Experts of a small language model.
Size: 12 layers, width 96.
Experts: 128 experts in each of 12 layers, 32 SwiGLU neurons an expert, 4 picks a token, a softmax router.
Training: a variant of SOAP for the experts, 535M tokens.
Below are experts of layer 6 (counted from 0) of a mixture-of-experts language model. Rows are named gate (a neuron's input weights, with its number), up (a neuron's input weights, with its number) and show model dimensions 0-47. Each number is 128 + 32 x the weight over its row's rms, rounded and kept within 0 to 255. Numbers have three digits each.
Before each expert's rows: a language model's description of what the expert responds to. This comes from a sample of Wikipedia text that the model never trained on.

# expert 17
What it handles: First letter or short word at the start of a line, sentence, quote or table cell, such as a, k, S, We, Pike.
gate0:153051079180111110129095098122146124120116100115064123188112175055134155174117132114112121229118162171128144135197129169126122159158092148110142
up0:122179097126156156129161171068096123136145152151166111109158125177165144102102104150144160057144144117100142119081118068144085135134128094137087
gate1:090168087175120101156129103132097188153112104113114119129141068174173131109098168182131088101088122209082113178111154098095101093111126094111158
up1:137109170102151135089129182115151080100119169115176134085145167101135104137131111036122157145142127051207131083148115132142138160121173155149084
gate2:069125116150163164155118126126132109114175117122104082152091126188154122128116139124133076164086100201062138151142090116139144191131106137124085
up2:075127098154152125155126088123150093155178137117109095125123143160152107113119171123155084136106104185075131155123092145152181162122117128128136
gate3:116134131133125199130106117140123132175159097118147132141095144083109111169154164198128117179124102187119113144104108147143104126143090077144184
up3:116152124101160108135097129184056127081145176121115155120167137142199182139142111104131147127111126171125104074150137176111174088119129142142118
gate4:134083133114108230111083129182163121114131134137121131118135209115189140142161118058166144126127140070149112137144099078112108166091129150088129
up4:111133124123132114048130075143097109155235156220131115148096182102069101111119159189124085125100074201162125142112096110099163173151086121122123
gate5:143134127137153126098056127144161154088153063162129126099079165121190120131135056128133149112133069121135157081161152102137123163116107116140142
up5:114132122163134141149186080095132120187100167129147139140185098101037140114140156178123088142120124167100098148132112161119117112162120140112142
gate6:099063148136179101153140120104134116093076130138129116152124128127158154137117105134175094192111152154084141121178137156155113062101068060142166
up6:129162083087103102097183117133165080129110122193135087084130173100131138168142157071084145105156165107182115149119128136103146109129161095121124
gate7:059120110149036097140143131131117114116146077143135193102090138130118089141115139200100177186111115140062152136139128116126095156163131167087129
up7:132128086094137132102151134149111056203164109096137153079121077108116125118129061151169128126153075157095128098126153122092113202084106065132159
gate8:121182100096129114108117135135071121136176107089150112159092129105107182134117118107153103180148221173184096110164150152132135115136107113142115
up8:125129102053145079093128085126079112134140147172161119134090117113131189139125073109161099140166202133229097103183161146102133090167170113151106
gate9:071114164173109134127059127129168086114113138144174166130099023215158140129114117172141163163118123112089101107134166124135126125107145094179136
up9:120092120130091208111096089116155127149125152093121146142091046195186123101147143164163136164115131160065102109178153098117135120088135113167137
gate10:102108162104185147109092093172125113130148089162147100171074138127097175145120117105116042112142127157115154157096094130125122129137124143174110
up10:146137187097121115132191093146130124102069109158135160118159070174169117121146141112148105100114096046198133173149114048089123123123137154136083
gate11:072129152073090131130145148162100133106147145170209161098121148149085127135122083156118041145090119146113121108199132163151128146118149203119121
up11:168113118181119110118088132095128119134100128154102130150224146166117117150149103106120188061170167104146144170082109081100162128195072092156132
gate12:096147105111136104124141083156094167115120106180133114150121073200104169130171132126110106098161111150133136200108118074131174179138159089099105
up12:140162147148150184105091084134185091078169135108092131077092157072128150124104102138201136169137124109108173110120138127137087077048112156151156
gate13:140153124078164100111106130126144148074121116132115113056111117156120153151127200065155097100136129200163133089172145095134118175162162137096122
up13:104138109126136159077126149152107120112192126187122087134150172157134133148173095101139099146178118182171114097153105114155140189188102072142118
gate14:211113140161086116123133075152110144143133135134159210134122206183118133126131169178110156100113101130092120168105145130087114131131118061141147
up14:080124114094188101165118196098133103096151156111097073111171095100145137158115089119106075193125146125181120096121144119163126128092155188109107
gate15:116151081156097126149084129147093093148137103144162115128073154118092149125102084128125115098162149065082152146141121111153143123201068124106097
up15:128119185104182143086179105099195147123138137099124135134174140162183110151140157106132134152133117155162104073099139156146122130095131134151144
gate16:136158117102132159115068116105186149190188120150073139102137137101138078137152134119136077132174117090095121099169151164104084113128164118085069
up16:086083112129087111147133207146154133113117120149163142151163045143157195100125073080136110129129129125113183089125103117104118120187189093128090
gate17:170087111142156144126099112123120082104112103119115095222094163121181113144143130175120116137115145187116179195132115150163127073116180156084118
up17:140137122081146129111149149138102149156086060169199098166140086144109092123125123104171115136113078079083153126162158132144106114065190135163076
gate18:119137139117103099089117161092165133089117133129106104118067176169126157144135128175223104130143103138124169105104102098097129147111141125143166
up18:136121105196144139113117094195101151134145186152152129099140132137087089129081136164098108086101118155079070150138099096142142144092161144155182
gate19:168145123129124188143125130049150146117128098144146169061131101104190099130106155088129132141152121050171100115160129095143137179105063163108138
up19:144093167170129113077241091149108110137101172114123099095114138134093121126129116178167119135152136114121161127174142123182155162085169113127131
gate20:146084199074141124155090109076132131116143180067106109117105092130166130132152051103083134183096130206088114108165119122138099145116144084109129
up20:118120127174122124148143151152074095154118145166173148056124184134171134150090162102111174101097113125043119169126112083120138155121067080158151
gate21:165080109139114182172090079196144205099185178128096112160094159158077097169161122130142121134078189107065138147131107191122142157152173113069066
up21:128171141090115108091127132073132095169082048113125158102170133095152136087114175130073132115173088149208124113115123082121127144136053167165176
gate22:081059145143129108112121098157093171119140121118128144089133153082155108105094168081063159081108055137081099115159102138122101045090155156130169
up22:102089132107080128119135111134143140164119130126114175175129105177100146137149057205163067153097119089180156144149132156172133120138055152073101
gate23:146135167134120126107131136101169079154147107104204144144155110117086116169084113178141133121101038095155141130123117167116059142084067116135093
up23:149127109115146145087182110083134069179130108059178107107120105114064094127122127169153148122117038103131188134126085133174091079089064146137108
gate24:128088146139177124166111150071156116128121095107080109074111100172158067146106147123132116142153211090124153134122150168110097138142095120052121
up24:126059084130157151154108119082111162126093166129058112091109104170122087138096089127119110139128162100097162132159134173143077126147108125098106
gate25:084068072144097105117139114101121081107142094114125072130088064101119113132146119095143086175136098159142106170057158112129117181122106142084124
up25:183102151084146131097130110168121093092139107056070178118169178123189171123127138145096147123117103097122141057177132101118184119130141081161115
gate26:142124144115083167149139150094084123145140051116199063120164123155145095134158131166145136120136143138142130096096129156127103191093128129129126
up26:184075112119084160136124094115079168120171064146166063142102136100151072105154159141163086170150105160146156115129094143133135185095113140120120
gate27:148065131070182090113120118106152122160111129176085101133055117105101138184174093137111128159064091115128099120149093138109140060154203142135091
up27:180091109100092141113134136123130147139126177178114084107116127117118105174169067115107100184063082094082101134173122162100133078079144106114093
gate28:131108111129168114082202061124090110081125070160083122058106177134093192137150138125107100091158097138153153137166105126131137167094131159148141
up28:095124148167115112097173086132060131097139131167150168082105187126147177104140112120092158081125113148099169095159105119140130062079149150150124
gate29:126100154139115108107153112171128138177194161134105139176101077110147106106121151173126124226137102141133118141118137132192124099185113112124101
up29:131157125082126154134060123082161110165064104077128146135146210132132088144099130127104158064063109136131129131192157184134131152119104157106128
gate30:126083172077154107155147164151158180092070102127102188142126120144185134131133119136106126194103139216170143129155186179135142129114142107150110
up30:086095136114191099151142188092112076101122141124087153149116121126090195102087090145157112131124129162208047158124158161116150103075167120152132
gate31:164126170114129146108100185095121107152160180128160114116137186139116112140174111137161115141109065161152109115187102174152110119082137116121095
up31:167172143109129165126196105085114122115177118089151103069141243143104110126143120100128100165140167150107129117134095114118138178132069144079138